Weights of a small mixture-of-experts language model, trained from scratch on English Wikipedia.
Size: 9 layers, width 160, vocabulary 4096, 11.6M parameters.
Experts: 32 experts in each of 7 layers, 96 squared ReLU neurons an expert, a shared expert of 128 neurons.
Training: a variant of SOAP for the experts, 338M tokens, 9649 steps.
Below are experts of layer 3 (counted from 0) of a mixture-of-experts language model. Rows are named router (the router's row for the expert), up (a neuron's input weights, with its number) and show model dimensions 0-159. Each number is 128 + 32 x the weight over its row's rms, rounded and kept within 0 to 255. Numbers have three digits each.
After each expert's rows: "gets" lists some tokens that make up at least twice as much of what it gets as of all text. This comes from a sample of Wikipedia text that the model never trained on. Tokens count by the router's weight.

# expert 25
router:092133099159179178146150099138136165164154067131148092112111120118121100181172169127098136112087149167151151080116175090102121126131124186150138124120135071167085202128151124154161107102182153184177145167122109147152141072131122158194157143097117112122090163162137170139163140086176092092169086046065135079171105127134114085128175145112108161142083142107173114052173099146160131127100101084117127124168156182141085105167160101128111125164133134093140122169153105110111186116168156
up0:171091092155164138139085135066082129113118147136162189157091115133153070130147148096174115124100089148202111108191127146150182075129136181159161153125201105117115122131088123143153145157143149108165098059203112120147115073147122126141154092114141132129111124095070129122097100103172146116135194117144193096144105136103103131118117126187175135120085116166196135149105143074121153122127158160178229180151077096185127111168139105146097133106125168127142132140083103164167126112138116
up1:134145200136087151099127127148124172153137138104141131088079142112095119116169113055112156092126163131166111123144114211160134152094113135134145151157096113132126135131157148125141141154092110125173122110176065130134058100107177094160178161099151144132125123087166121058101102128124132090131200100156150103116113126153145115112110182162193014125076119166108044147111143132167123153141139079129145168144139108134148141204150094082194150153097119120166117144062123177150122094162143
up2:137154108090168116141106116190151126140155195131079180115073109155150058097198158111121143166142186128120149109140162084121171133121142135110145130168074125137145115182137130142091117142151168150108112138108129084085151165077105137216197092083114150144135181143107105110144128174142129111127150168098114130177116146111097109110124113090107159172122148004153180089124094121168115106149108152105165103143101125136119162106180134134150151102100066134126116182118107185188103067156127
up3:119144100135131131122100148206128135145144149140148124166121117110055177127087091181123085087134132134083102131117124146141089142092192108131086205101120089119042133064079132109180141166155151133142161149164108108111166166090148126154190156178167094139101132151145095126118149134132073159157125136165108102110104040127072167101104133159154091175121065161061138127111080151087147166095173111170095132146127150191084116128102132172098141163180125083122137149134132128079156150121147
up4:117095141120044141046105133126085102148090149085152154105132177096116128117114083138136129129118057092110154166130111175151122125178091107108095099159217159154105138145172186086079095159083095101103170066083148139135149154082126147105101146143173103083146083121112145135171165140097148139062162180167134159054113125161111100135112091156143091093107133144125161145097168144119092129160146102116075153143110156096112091138127154081141075172101158120151158124135140127126181155201163
up5:157093169153109132095069175112136116130084104123193129075131201123140120078163118132126144097153054116165129141123146186040093111178145104132136160103115180124138085150142087148137177129109122158080098159126108169128086167180095133084110133102174143105124167144080127158152067064154159159142094091148105117113086157102118116100140114081198131102166110157097108205140156112103135181098136137160127127159167095149119116165120125101054130124122152163133094119100152198114118099112186
up6:138159101190153136120168195103152126113013108146126136118146101184157087080129094078111103123169106154110119089144136126162125145116184136164105122131131140132102164165176082193131121123106144130135159111156111140137059158126114134175145079142106106104152161075194120093102052128157116105154101132144123147118167079154078153118185160133098139054178184114049133110085089158147119176121075124114166139123116127130099125143106087105101116172127142119084143169127143141092127058093151
up7:109086114164108146148131120101085136150137122157166159165134103066142135125112078149119133097197147123161159134124090168159196170083112185136089117046159146178075131127116124052139063097159137123158138124179169117145125108138131139126128078175143130093143094144157129103100160098098148079168094109195155146115212096139120111129174143151113154084135108137149140142064159088160117097126161107162151147077128111186129070154149155179079139123115073040140132119137108095130110162088129
up8:102092101099164143124105096125163137107104111152132127185141080126105088171061126107102089117148129096133118132096111142142102132180104156132172174136089136120106140106098154136123125125119153127175124058084164107116172124117140089115122144140103048147100082142076229186122117093126115122150035120163147118129104072108127091130138105126084182145177127140185127127129162129138185057200137102129106144135125171135149070092088103178122107117147089109128123099192125036093105171131147
gets: " B", " H", " L", " K", " G", " M"

# expert 14
router:131161162095095076136078167156113121088117091096136088126090163140142065052072127173139122137154134183102165135135136163147133089111145084155073067131124137155070127095092173176140141187169101103140086115139138126147158158143184098166108101111135146138109178156142174125127113172098114117137108159203130126145082108125164045052131081101139088171128121145142105181092078126151100160115157108157160162155162165104151110128169172080126120129184100142116147100106180092106174137095122
up3:084137112162139143162148199136122157129094144083105141106084160146128145108108116142184145128173064164155132126141142087178175124133118093125043118221154112098136154059173103117126162112116101154139073113133150065159158146168122142141114120152154154062124124158148177112130155109166152096078115128143132161171134104101054178111068095163147112163094160162127167150139173109110128175127088133127151118109103141101177157124139098175167125140208111112162101088038136092138111099110144
up4:197092137134137132133139131072129155132127132129098225099132138082118136147148143110142144118145099101112130151143190134140174040134104142127165164173150098125125102151075146113142157065121138081112194132124155158098159136105088125185140113194123119126139125115146158146169149176137165122094109100176244177065114148155139115160157103159148145157135110107071144133063194105142125121172139101158119176108103151124093148121160151100107051093120123132121131092136142109168107213128101
up5:125162140142126084188103090154141125088098178146103146117135114083126130102108100120094171153116106174138087109132131117047087086199154128130102132158120084156160150177117076105166146132084104144130153137137145106124137179137124088120162115061076151133130160129109157145199076105139161155147118095093140073102159188114192154112119147110075172116129127097145089151186158164120154121116087100119118074171089119174150140101114126055166101089131109178068164064147131098123182115198149
up6:120138082078135160104108119142140121144137116157139169097109052148104109102153175122142167124118085124143200094161130141161150081108162144106095150152156143067120158135091197164163041152118165117122105119145145088135181148152131102132161123114092067120149126126126114105022094172139098115172167114122086128162211123075130093122149122104192169162122110117192135067136085122150142094142152113159178153044111123103109137162136108136139187173147135095135122105126111120179076155146130
up7:156112169140126130142163139119127128162130155186128121139193104122190136161136090103104158124149176179133164092145142093102121163166153101128191128153146075169091101142170115147084120150116091166162118095067157161143150200069096137116144101111121082089079121120088113183108112146058156145169163169141111142110123168143181129145112134154098171072139106175085141173145071126071145177161149136130089137198148073136136205119148147131157161114081126133153151127116126127164223120133150
up8:170112111120118130106138132199098158097171123110058163113138136114099108122132092164196153139139151108135147099114114172152094094109116145146151118131147106153137160085148114113155090125117096091107141148118109118158141129145125117075097103094158207121107193135157108154098190118108109154152136202194128060117149064174149104084137113147098067152124125108178152115071050136196124142112158124170135170085110086173127194180099100089164113135143119166108141156080095080056149139152147
up9:159094160168129154155141122169154120091121129090132129110055090083131141125139145137087096131080149131150129110107159128106171034175059167127147146081073192086130139190149138144125161138097084153116113119124159124116137158102124170166129111146080154153132110044122127139117085106205184098164051113087169100134104154053122136125086111167099105133148174166074145136108120149141153152192095138139133152114145117069178189056110111111125107118143139154167145128159157102137140159141135
up10:097135121080134142170138176105092149126118096090102095097144130140103146162122131143157176132093116124086105179129076151131127118126131077149221090114116159154069150141120114150125122141136130116109120101176130150119108141173167114133069133134108065097183161121099155095140080196115088128160218052098116077112083099139127170133151117163100105159136127148139158103137066074122142093096143154088155129113126083127151091136159200131140104139049099122108137191101110161215100070109109
up11:181150065173119104152095131159097114152094128130150116121163122078142107092092124112079092123174132129145083110155117114130151124043147134142090125087121137156094121154191139150140119063095150128188142170132147085173121104116149104175101144050141100087164173083151102075173087185161154095129152125192155095115138116168105160138141115152112135161088119153135173114162165105120133108168120164078132168113074138099087076146106082121103074149194085146197096088134106093142147082157160
gets: " of", " |", ":", " (", " in", " on"

# expert 28
router:104092201139092108152121143156116082039137124149124158159168106095162151147102129160127124191108151170118126162161137120149151174149165144097146103134137131104096172144145050181142171128172161091147109111114101085059098126165162137088160178155094104085167078121155047094136198106116095132112118085130136146109174107143120145110112094174134128140137093179124178140096105164105200138155136127142047100124096171130097178130130161118125119122187141182138094099145153145138099185125086
up2:131066134101112110141127123109129164129151091156109094107156132120066100117127139150070155151155125100130081116169103126128122155164127160110121163187128106152145087178151122147121111144185097090104132184127104128147151129146170170088110162097081110123109126093088063094146101115136107152099153140064169124108099093165061114096126103112087062122146023088079111143098107061203105118108201104142125106129107112168105134059160132138115143123121126104194112087122104104123193075185090
up3:114182077190123126163098095142096118110149093064112093120133096168067123095142161155093193132102144093130119127139135063110162096131126183137177148176108138158175140180194111154169109130097093177129165118164089181125135078103188208112104136125132132141108104131176103148116143144142096097150077100062105109126113138120112130152097131128127082151169179131121089095189104176086134060115098155191088120176133161097199117137122108136134122154086134126172165127171128085113091137154115
up4:156093133099139142082140173152116111210128147163106130098151126148148156106136174089118112117151131138101120102098139109104153173085142190067150118117120146096115126102187094105169138174153107082106142158185130161155126130145124142170228168068096180124146173119141080171150098089174097108111183105104102157155121066146192127143032148121071112039161087190098127157089109171150143127155140135113141142122132118177093137120108135138112080127111151152179111110139111127137135142125188
up5:137099137118146118116125122160089166090085092098107155110141038106134118145114065132094146116158104111138139102131125141149106150095151110098071173093108126152102149161167129183093162082142134132109080090137153191108157101102113147158237136176136106169119121105192154081145121158097061095090140103152168125152133121112175203131145105127165135171153082188125115107168137085127133154149122116074172117131178155089104119103056122198176128077151153114059121094112106137143108158154138
up6:118143126114140175155187135125152134075065147126103149167114116136162168107123133164107133159120074084081131121190122175139108058103113127158093126162079138154117121113195155152127076094114053072157110100154123165106160150130153111110091158071082136157143125087141133108117140146109098074128104150159113094119171159180086183142187145138178065135119106113097156121100111171145127056085137139101134156150196176131126093100136103169117171195148162102102148158144065128118083165121179
up7:147088137111112148115132122130130129131184120219107129129118079216083133149147153145106146142129144138128089114105114158099169140167102109151068100126136108110086124129169157099179182117107105061105150148109125118177122163124120098170138192107074166161142114141090126069153095106135115060067020180138141114095136161102150109125087104163123159149143133170178068110113160105149117097172123104098059122114205137141091118099114093121127099132091133131132162096155099165121159066126081
up8:092034139133128081076106114150109120163153165140129112085140134210093114090085131205162155137159145157093129162127075119100160152170096051100157092103114094102139131109106153034126081157134140119144162135142096130125122110155138083096123071146056170138135090138098165175163081158093157143147098152157133103147155146116132160167181111081121128138122119137109129127114100132161097100208150161109125099169074171136093090095150114133086107121177088105128100153139122169165108085153080
up9:161170095162131106143093141101141125138113114039090122062107143116088109155077166145196125127173094102156141118130159140142152130162099083182183097148060132141206155115088139128112135158112168186172188151148069142132118133120112069144104125186167100110118060135132107181128193140104076117119137168099108162146095131140132125108098191114160140142178131078137176136129100091169130134081113134098099162064101090153156145172118147076145151111133082102141140150127129086180111172143132
up10:117108113130133157155171138122124114109082088140109117091069130144097078116081164192159159123107166152092133165102098114175068192192158056087164106117103141158146161083112084067106128110191077105116159142082112119126111187159106155117126176161135071111109116125153126087105119126083127093173156159171208066151046159132128105200127137183147143121173124130110109095152121111178151105144086133118141122143171167074122121109112130128099161129152103138115169184102145153158136134093146
gets: ",", " was", " is", ")", "),", " also"

# expert 8
router:132163085181144143176145070169139176130082101108136165149114074106079106135158120167131119056138115183172146123051150135164149132120161159127086186107170101143089185168171124144156094092138120109190097115124119122140108127151085137175102118086124113146095172177116173096167177117076105085142142138078099087168095037130161090165082129144122174159123107137118116097134194111157178119137150106146108109145090129086088101147122107122129163125074128117082155161167112105155156083085126
up0:080038085156142129096119116092165091094120142150085163143119092129149167119112192099134193108154156065150114159134135112151122147130104154149166111114087133119135146136143116086107146109154129081184076105170103117102100146077138071197100118147177157171156145158111153120118167153170129136202163112120152096156141086122133139069081069126105164149191134133084106130086143092084162166137151154078177147134099147147098147076114144177140125129169164136076177098148077077140121158135187
up1:097134154157112136128127134111095093109102158146147137114092126142160173129167109170131139122138200153135151132119172104171123165077075143140107078122102141142165155087134134111152098087102099137155061107180114137127170117167147109093075062129070171187181110094151148160091149079165103096115086210077150156092202171101157154155083101114115136186150111140167093106109144142167147175150123118153172146153149165130156119117162057174113101058175090138119119101114134128052128096114135
up2:117146185131119123146097139091110105115117161154104084106128099153172113153128132087151105136062100089131127149101178129120211124114112135133073131099179142091111154144179138065074135112186155178126092062095120152213157088159136135080145124115155102088093101132203138146175142077106089103099187125111143122113068092089151189137164090146155107133067120129072127086117123084172111104129128121076137097086111140160073123105180054124124119131088135112100125130109129147190153131151129
up3:150161140140097095156112125127094112091098097069107156082094135077136142135151088093097114104137114090147113136141118173106085116092130149146152118050178130103103125127105117151153170076050175043138058113110180111131154154087142107114152085082071133139129140079103132111067124073162150083083107189073166151109157160093153137097152137120149114131130147154168148142100154157175082137111108096143177162127177131124205104118117056108120166106147150196104131097148157137095146125179114
up4:126191136140137156094127145147124115132156140179127123107117197173114155107148122124125127152088176133115074103106136115145111181055167162141142157123136119102073117130082124144140110121126146129150039121179142071138097088123135143158139144121088178110116130083107121156129105124109143105145104088116123108137219147075120129119147081146146148200174086116056119155145118144097098185132113175115157117115124101119116141133156154092145255085145119164124113115132157077102096079083160
up5:131186113164151132150149103107111153155103165164102100157156127208128069143113106090172182083150130139133110135090146174173088090079119121157086088124177128120091132126141136151148113126110133132179093204189184096152091099153173116089130133145083123107116079124104092124123180107117130111152182125170095131108159115141073069182098132171115150189142078147146089105150105123120080144109173127154116111076141113115155094178169101124075162107068069099194092126110167126095093104168145
up6:122152103144158108137090149122164151145109122202155190127136079164131099143150140107145065057139094122133145213074169117111104117096115124161157155146158113119138085133088165123088150178112137095134107133107079058101082160154064129115153120126117180138126154151127118161113134060167094114121157115196109176076078095162136084109116099113097136124164134091116129157098141084110092139066118141071116124162149104118128112145142103102054122123085148118048191156061099114153068127120105
up7:129148188092180130150151144148170123129132144133117132161143142127174149139169114176075094125084129085143124108085128118135073090139051102086161101118145121149086127073131180070097098074164062158113090186134111058133130111074072093146116121121078171149114108146168113113162102157119143122130103156139094171163147111050116101148048161084166167145110133089134077115118150132120169160116125139134094156115154088106147132134197140161159102155212170089093134137146094092168109142115155
up8:128090104127139111152052155111139149130106179096168182104167143091090112116164114167141059141149089105102106128102160104084144065135065121111192084139150097073157145162128114136128101175096138115131134094053186119142229140145079126117126107147162116120107178114127125165144099085125112136095124174176118141174061166103185104122112154097121106155107143128155159144125116136115092126199120118147128125183070096161128143081173140140103139158147085129110117096121126146180182186185162
gets: " (", "\n", " K", " was", " S", " G"

# expert 29
router:116118093116097148101121128108074083139096102146121100151111140131093152127137114099130124127139062121105132061145146146178088092166053180086087115143153174139159142079171094105076135128187107176115085174088111132126112119095158115120150130157088098074089061150156058054135127136122097078125182110124118126158121130099109100140148114162139159165116170179153045122103114150158104132124102112148103181201130157153126065123156155157141109151102160132141173114112126052171144139199093
up0:080071145154125137131125093167115093117140152124119131138121169161160115150162144153116186153107108147124106097135093163114095121169135191084170175091141124114148096095152128126126245089102156131127117161117131161094128034093122133138188154169168107085103183142096181154143139098137165100140130160109145156127185171135139144152155177192114153100088094132115139178125123014148132162126177185087210126139146130138146149104148139156123090131098096133153152085116118159078123136154112
up1:141176154058130135151139146135096068138179122105122142076119092116148167165158135122073126108174144134035156091130128159140116107211101134145136057105163134109148118117085196153160137110116123085103166167167131175091112120166135161104135189069130154166143108058067119160115152138108188145123127146120127099136150101111076130094200113206145147162080105103091133140117114083158134089116093126123065099116116146110135173072183128099135139128133118085118114070148096099153123131105096
up2:158146167166121135081132117145131162146096121174129125123148089139107108081139166097122142087065094198153169167133074094115114159126139112167136177111136145111072104136117116176134116178102136150118108202139094165127091099126129121105160133065137130112113085098148127133143119181163095123171123154137107145204139089092152122124102118148140150174175107160108127153163103096148087136082175091074119109120118201081120119211098070085160106126023142125141137128162137089091093084089195
up3:112089091142125154135089108137150091129137077128124149177090149114099125149111146111068129164117180161137057131098135133098140083199162086071129141118105121189131025175169073080144128088096114109102113125124172131088137146103156102163150118111073189136168132151095123117089114120147081104141137135152113089091136205145124114114128150162133062152173104126106182135162122173128126118052093131107150170176170117124072101133154169178082133150158120163098173079113087139158146128139082
up4:166172147163133096102148145169111127085104163139137117139087139119107131135191050107083132015048105120151104123141081150120071051112099144090149087129130133122161151111127099115148122075115079168144119132142124142108151142100160052099069080112138096122132085072201132141114105179118131177157145111153158125186207124148165139159138142113117089114074111146133166132149136183125068127159160154114132126144165135094076140089149088150135086114113109118149099073131127174127119127148159
up5:176090186144134169177085091165152156108119164136110223159137140067173148127120131113068167098083159152172135121124139117083114140132145206134143161106085105087058130135206124170194126086106103147140080097161109172112109085158156134113125089111144109151156145101162087187168162135141112120135119121143167158116130145126164168150065109142123089091131124126102147123189130077113144116094127142156138138096108182113162146168128102184098097120060139165108114134150090143114155118062182
up6:118115135103124147075086155136121106148160178130144103091151142124117120050180090115126163167143190203110089151118096110098180096108149108169178123160100148100084138148117138117126111176073114175146074139111130084171148130188157092081079137071050158086112090119116033074089137122161129165157146130161070152105156088147125149128175126102121126138171136135128119126134130185127122177085130070143087145154117128117142121129140135173145149133123152125176122127145162157172121030163156
up7:120112090127124136117130134136074086107154187146144112174101136143096099178118164087161152206188100175139107140136109178165154101110127186148103099131078138127125119084116048106101141154111171106122126147104181144176115108114077201151189094064096106137119073178143138111100136148154117176159144099167113114138201160102094123132125044127117162112114137132124101127154166209124144092129098122096067126136172102139158122071118094082188128101105137130073115108097089118115155123171126
up8:156100066101134140144175114098080155150157105136141102142111155117077083137145110117152139120192105179158082096136156089089144161178063065178104046165075122192169076157102092109139120113140122182134116165102161161155129136113147111163102115113082156077129124096113149095124131155115161068113138155147111073116055176128117132139141147090097114182138099145143144105091175177136116121104099145149098109175158137144132091140131165070054136097181128139125179114113168127185176091160134
gets: " the", " a", " The", " his", "The", " an"

# expert 12
router:165165147058125072139092120114140162143138095120115202100130127142117162138178115090076152116159140115115118157158118113129086188142116108077148080081084163073160049126110109094099108155164142067098133147140134153072145156160118103109091195144122130136137130115113129152024138119123167166145125146139107133146124131122101137062098103126112101095135071088145180122086095115130080148163203107130170097127167085160141166146117080149137160106089103133092117115132104193157081177175081
up2:141086123157111111092118116100142145104182139145143111111131160131190110101083131104097143164126148045158188062104185108172146149155126125083199120122123115177123172093131098136075119146147138111125073113055128115147113111173095139099080188070096174142100132074143091115095111141112133118126139133074073199112080110148126066077110142119158144123108091147138117106102112093129116131137142109108129133188150113112090160110183149176208100135109080111138082159167090133104156132180191
up3:148132138092104127132153117075092102152191114097103107085160113080056124075171109098130141114095087121093154168106121136109170104180131100082114039171122113117119154153150112174141170114164121131137076163164107157175135132126144148133140104174078168211107122118181208186135116092111117099080118095137110148128112115104062162108139160166170176132111107155117106125097164068110097104112091151143147156110141089114100155103086072170129167109095139156115152086181072189142125123126164
up4:160085110137130076117107141159088108122127124156072129094112181204172084141092156138166145127112073140087174164133124125144094067145215149095141161112141141078110114101100143164140177157156119119127120134110133126094205087117115121102116120152097127162130147139086191136075101139088115118195117116044083124154144138100117102104095128122207144056109154130123144135156102107160159107129165145175107122159162115171083110127157154149170056114140119190091066182138136107098175149146138
up5:089141132098110159135112148095137137134159110111146125091134151189123116120172084186129160116137133111143078130101160115082119183103067173068131130112126052119136125127070136107084164033106124106102130110130138132160090095105157065135131134118152151101126172118168195078151164141102054075127114129125118093142109203101125137101094154099089129136144122122182138171162081148125139161129174108192107086085126046173144073131084125190117129166131178150190160108107113112124120091115120
up6:115116223147121136146113062109145161105103122057063100022099097151137122131106178119085152149156185107131176118113111111094085188189202135166109118143117134151128156128145135098112117156198162102137145157134090132133145151160114092134121103158163157097094144154152133153169110118118144133115159116094112097141173141125101129136120174111131123093133080143143061189092113131059116109098079167164123122104173085157149117123161068202136084106176158128161117136198143093131127143128129
up7:127166157118106122070120124129183119129121077151125133203180090067081147054170116126183156186162151144135117149124087105223145133140134069094108127171081062091085144163103109112111145134124093140103074180065125114089123132106144118151079145128145121084178091101106073133185159092148060145125115111096167158081069061136153110092141124097093109135144095133125150142158131110117150094159122137117141113158079128110130104172154159186079134100161135136109101108136121153086113153097116
up8:104168090096157151128075109137142112150023132135100162139128133137166159153140119138145142093099095180187100125184155156085224111084161122089134116112067155106069118162098134063169172178089123109105107171116123126150149167149140109137147103098090119095165160133166195139151107117168132104104166088133108138129114126120088074137145130105142169115134164136073170156165149168144111157112130188067172093095079132132124131122044105083144124139109159095154114067126160128101118093160098
up9:146106147137117134142134131081153082111093115116199128149072176109164126139094170152185157109118084069132095159105148170115142156187164148103177176072146114102144116167129077143080098153113076132171131159152131132143111151090150124123208188163169101158115087171152157131129137134100152091116142147160183134160111178147081127147148173088150107191103181132091162052138124112127066131086148095161106107101137121131105108134207156123162138099157178187106153116145122148163175138182147
up10:137147140151137118133112115173167090114112087126153120115092118110115141175138085147165092098157126146087138086082131084172126156107120143118169153169170166155189124090111076129078115109150097081101122070115172105097113128166087148117116204198198173128109121116147116106148191122185124074138106108120146144135121056131154076160161127112119114113107181083062153131063136121079084161137115125162144144076124092067134131143110114148064161117120154096193107173182141125148158169104072
gets: "ing", "ed", "ated", "s", "ation", "es"

# expert 26
router:133127168110095157113099138135175120119110221142168137151145203154188151104120112118102180165198135099156044107107094153103156072121113175119174086176110089124147125097211140118108108135136119152112091130110110125155122058157102130091095119145101116138151091152186092149149082115180134147114148097152170094096128113114133121151139112119134051113166176121077067145089172119128083118122140144148077143142125118082074092123152049127173133116094143144133117153126064091108123110181121
up0:154119133202117164149098031113168118113090074128112172132089120159166131118108082086100142155120146108193083122108107083117115144162134198145091148131149153188160107167153123158184140039137153134173131140122109105149094122127108152157100124127135125157156132087189058133100147163056065136112115154122108175137171120163143103137087187171154151105194100173153128147102150097110108085096135093137121137060171145133101126166087097153144144109136140109165094096117114135151121168155070
up1:098133117146135135193156119121102126111143154053147150144075147136085107122076173106119155181180186070141066107139105128125101135127122150124053106112103107118133128112158124140141150073126171145139122146110143109125113120174140190143066099130071122162146165026159103146112133118193158087163083121105148138070192056144088089152123103121101132163136135071163128099053142121134088116105139053108120115068112112109120150192149109132157120079124115130151139121124173107162123069132146
up2:068072186052138106144165162181130151135149138150094144128141153130143189127141125135066071074107107097101083077204163112033134118102112112110147137160140093110143131106114143082111130078119068027119155108147069148118142165095141167133117162085124186143120108144124129142133082099129147079119129203107102116118146153163104185125109142149140097122088097129125111134140142186126094198111079167146120093131118143125138126049136155080141122110115137154114082174147138119127133140104161
up3:149152125113142107191126085156117151109104147141136172142113161140161143087061102139163120187133112049127112190075060112148176152097070108098118069138167075105102182129140116137107165082156098129131159164174111087116123138145141070137093145188121101135114079154122133108173146190129113220141156162209186179105127153104153135195167086128147103133140146108126115107119115123098111110097142119132107152103066110187114142159125098096173174193135120145108131098124101092138110122120105
up4:132145078137149116161191083132118148102120149117107088115145144165106165144178062114154073088133124193129110133086152057084182097119129176103127173172199087142128174085154106132110112117118129175160161171143145177163122128145116144153164154094060106115141100187153086126152143153103118172159159140091149099152113182097160125108082149171076141111142142130153138086141176116087145097074059079146098087126086124114112162143159105179141129196140096061168083132115128116149161131140151
up5:139123176126113114145087117199120138128146116147115167140140094114154105098149117083080165115107183146124109168119147193141160198162116144095149068118110118128165106144157147211107159163131175095118112110069159073096125107107146113159107220148154097177132182087076137121093147148112130144166122165165151155148150146122133141117104191135060111159111137048086159145172123125183114160105167080164180132131110170136121095158153109083117082098067118099142176151127107168150144156129077
up6:093122167086126080164164130151208131116152160187088083148081122181141163096165121125092160142116204122100160143136071109139125138083130134173184116138125099141155195105133151135184148110134140122115106126147166164125128067118157144148086169113146112153139070109128141105126159159181136127131116103111155132142125136116120155109097123209133127138167155149143153121062184097130083094125089177085164165118140081112144127185153116065195176119041123157169184135163083082106114138111109
up7:090146132133143136144111159130168122128096160102167041121150137152163105116146175144100108125159092106132099091189026134142121065110106150168130159113177144104117070156108130098163135129081090145093145146130137119141197120102116088104070150162090232100133142161105114129141102144147105136098101114116095106109132161130084105093171091072109181101108155127137178093153104066112144113068126150108158172088133154128082108152048170095126152136128150120084085138082145156134099195148146
up8:137096130162114154084131123156117158111141075121118069123157136136103158128067149159122112101140111065113143124111159166146144108154115103178175160117047130143129103160091094124137123164110165137070102116083145128112080106141122050090149133176084142117174106113079071099138152112117129078166130135164144102093184072119176140120101192128155124127255100115122091121079080111186158172113193124139145153093108189084135146172143142107128105137084095123087136156158118095172141144109126
gets: ":", " a", " |", " first", " United", " the"

# expert 23
router:159150145091125050167090144100057085109157088157093123139114067181121154147137154177070168134161125124104135136179085173162124109146100082155139096069123146092184137110114093162134104137136194112129172150196123164130118106148129157139126147148105178152147099111092093114123178193122132201138078165142123134147164150092088102086132104101109137137117072083159153139142083141139143094107131159124074106128190114147085145089127114121107108111095137154075203144174149147119143129160046
up3:176152076176142110099183133144099098181115131166073104193182147151136097100099120181133110193094101132069160110161147156151152110153108118090056110137138076120189163116132089116074089131131116088101155091103128140082160072177088137102151196146141150117111126121123141120160089120149161127068110139127113109154100128112137113151164164078101140109110154142103182105117133121169118092161067169137182122121102144137131118134067154114110078216142079132053096073148124148123119103163107
up4:034144164135118113104129106144164095114159147139079145103147134136130132133172069101114145132182096101116077153122152166212147128092149152127122142115206126095198180118106075114088146151130136175102102145117095147117113093102110161114141059133147090086085106115151170167153151142124146086061130133107112140116097088135083122153125111151091104104143108108090140112156107121135101093175103171134132100191099142146165181123136117087186154096063160156171081096064160118120089221117136
up5:153080157146124155130111094132191129159163078099053111142103096130067095196105106143185111101116118106131143140090130136143097134149155151147110183105063117145115069099111142125101147138156140111038099124124166157163114107110106124150191158144135120056132147149122136113121118094087147106107170146203118143127202173089111150085087180149147084110058147121152163078109093128156099175105127161119114084147145141171096169108143120168119156114173191054177148116153138147139154091143152
up6:152161136139117133117064144163116177131138098128128126181183089201055101123161152109096165132095108096076121199091160181078121132096132151098095113079141091159082109201137078144108088090125079087144094078163128090079139155088178155119081162109128133120155132102137070093164165148151118104126120119098131118106085113097141116107157149089147087188183129177137121128158149089109116109076132123137112061131134084130117146152122143147078203152108132123152115119119125140103130043176098
up7:102125158146111072158070156129135073170094096132156144175127152159147128161143077081106116147148112130157083197109102119191117106188146116114158138091141164159147097174143193114120160095076106147120149150130142127109059116162148107066157171139134082160110151160162135125141116210100081113105111078148126124056158145134110147096122171128133116153117111107184150103130191043169053086154079104137104121131139156121148103124103154136156152124102068160168148092091171118123114171076132
up8:082099167135139149171064167170163196158128136127128111103179165114153127118159094104160135144107149125090096176148150089116168122046132149103146127139171115134082113107165178162104133136106129152062131088103118102147085158138113135127141129068099137175154136147173130189095150137161153139129127121143187132075180145145185145181117186146096147114124069095098095146199111074116111093119171111193089085065183127139165134140068134108132138111050126118140144163153128170124119102082100
up9:122120212096105137109083131108149127118151120148191167145061151194160130094098161089132142215108150106078111080153178090110130169137104160119065127110127115172096142101113164055126103133098108127170106137111148101163113152108166080070160137116157138136099099168125102146094078123135183139098087091131112085171153083096129115156096126141171184138138122121164121100073163080159099153110167127048135144082117118124120171149119067096144138148161118138133112061122098171077136163091142
up10:092187157095118103133124171142177139081085135136150098140137123091130137108145086096124153150115065124131160178150127149128130211099174090129157113124087134049051163076127109172119140199147168172148130166150138130129138103106085087128146070155134160153125095138101069192124107072096083191141128098155102157139118110130085106117113172096121175058127146103134147177129100138158127160171140195117097141075127125133157098139161154099105123074149160196065150149111131143142156119086130
up11:126091123072135133115128118145140182164127150177149125089165143051133138144125109140180140101127077089076088140085095102128145148101150111111108119173121091129105089118186175094124073106113121128101113119092134158128108199117169101189103099113099096095134153140180146159079050136076153122134187147143095128113130089171135158166178127133087116115103106119147156172174100136156151117138124083161128071145116101195152074137108075086138216129123100059103114165097103178182094113107136
gets: " with", " to", " in", " for", " of", " on"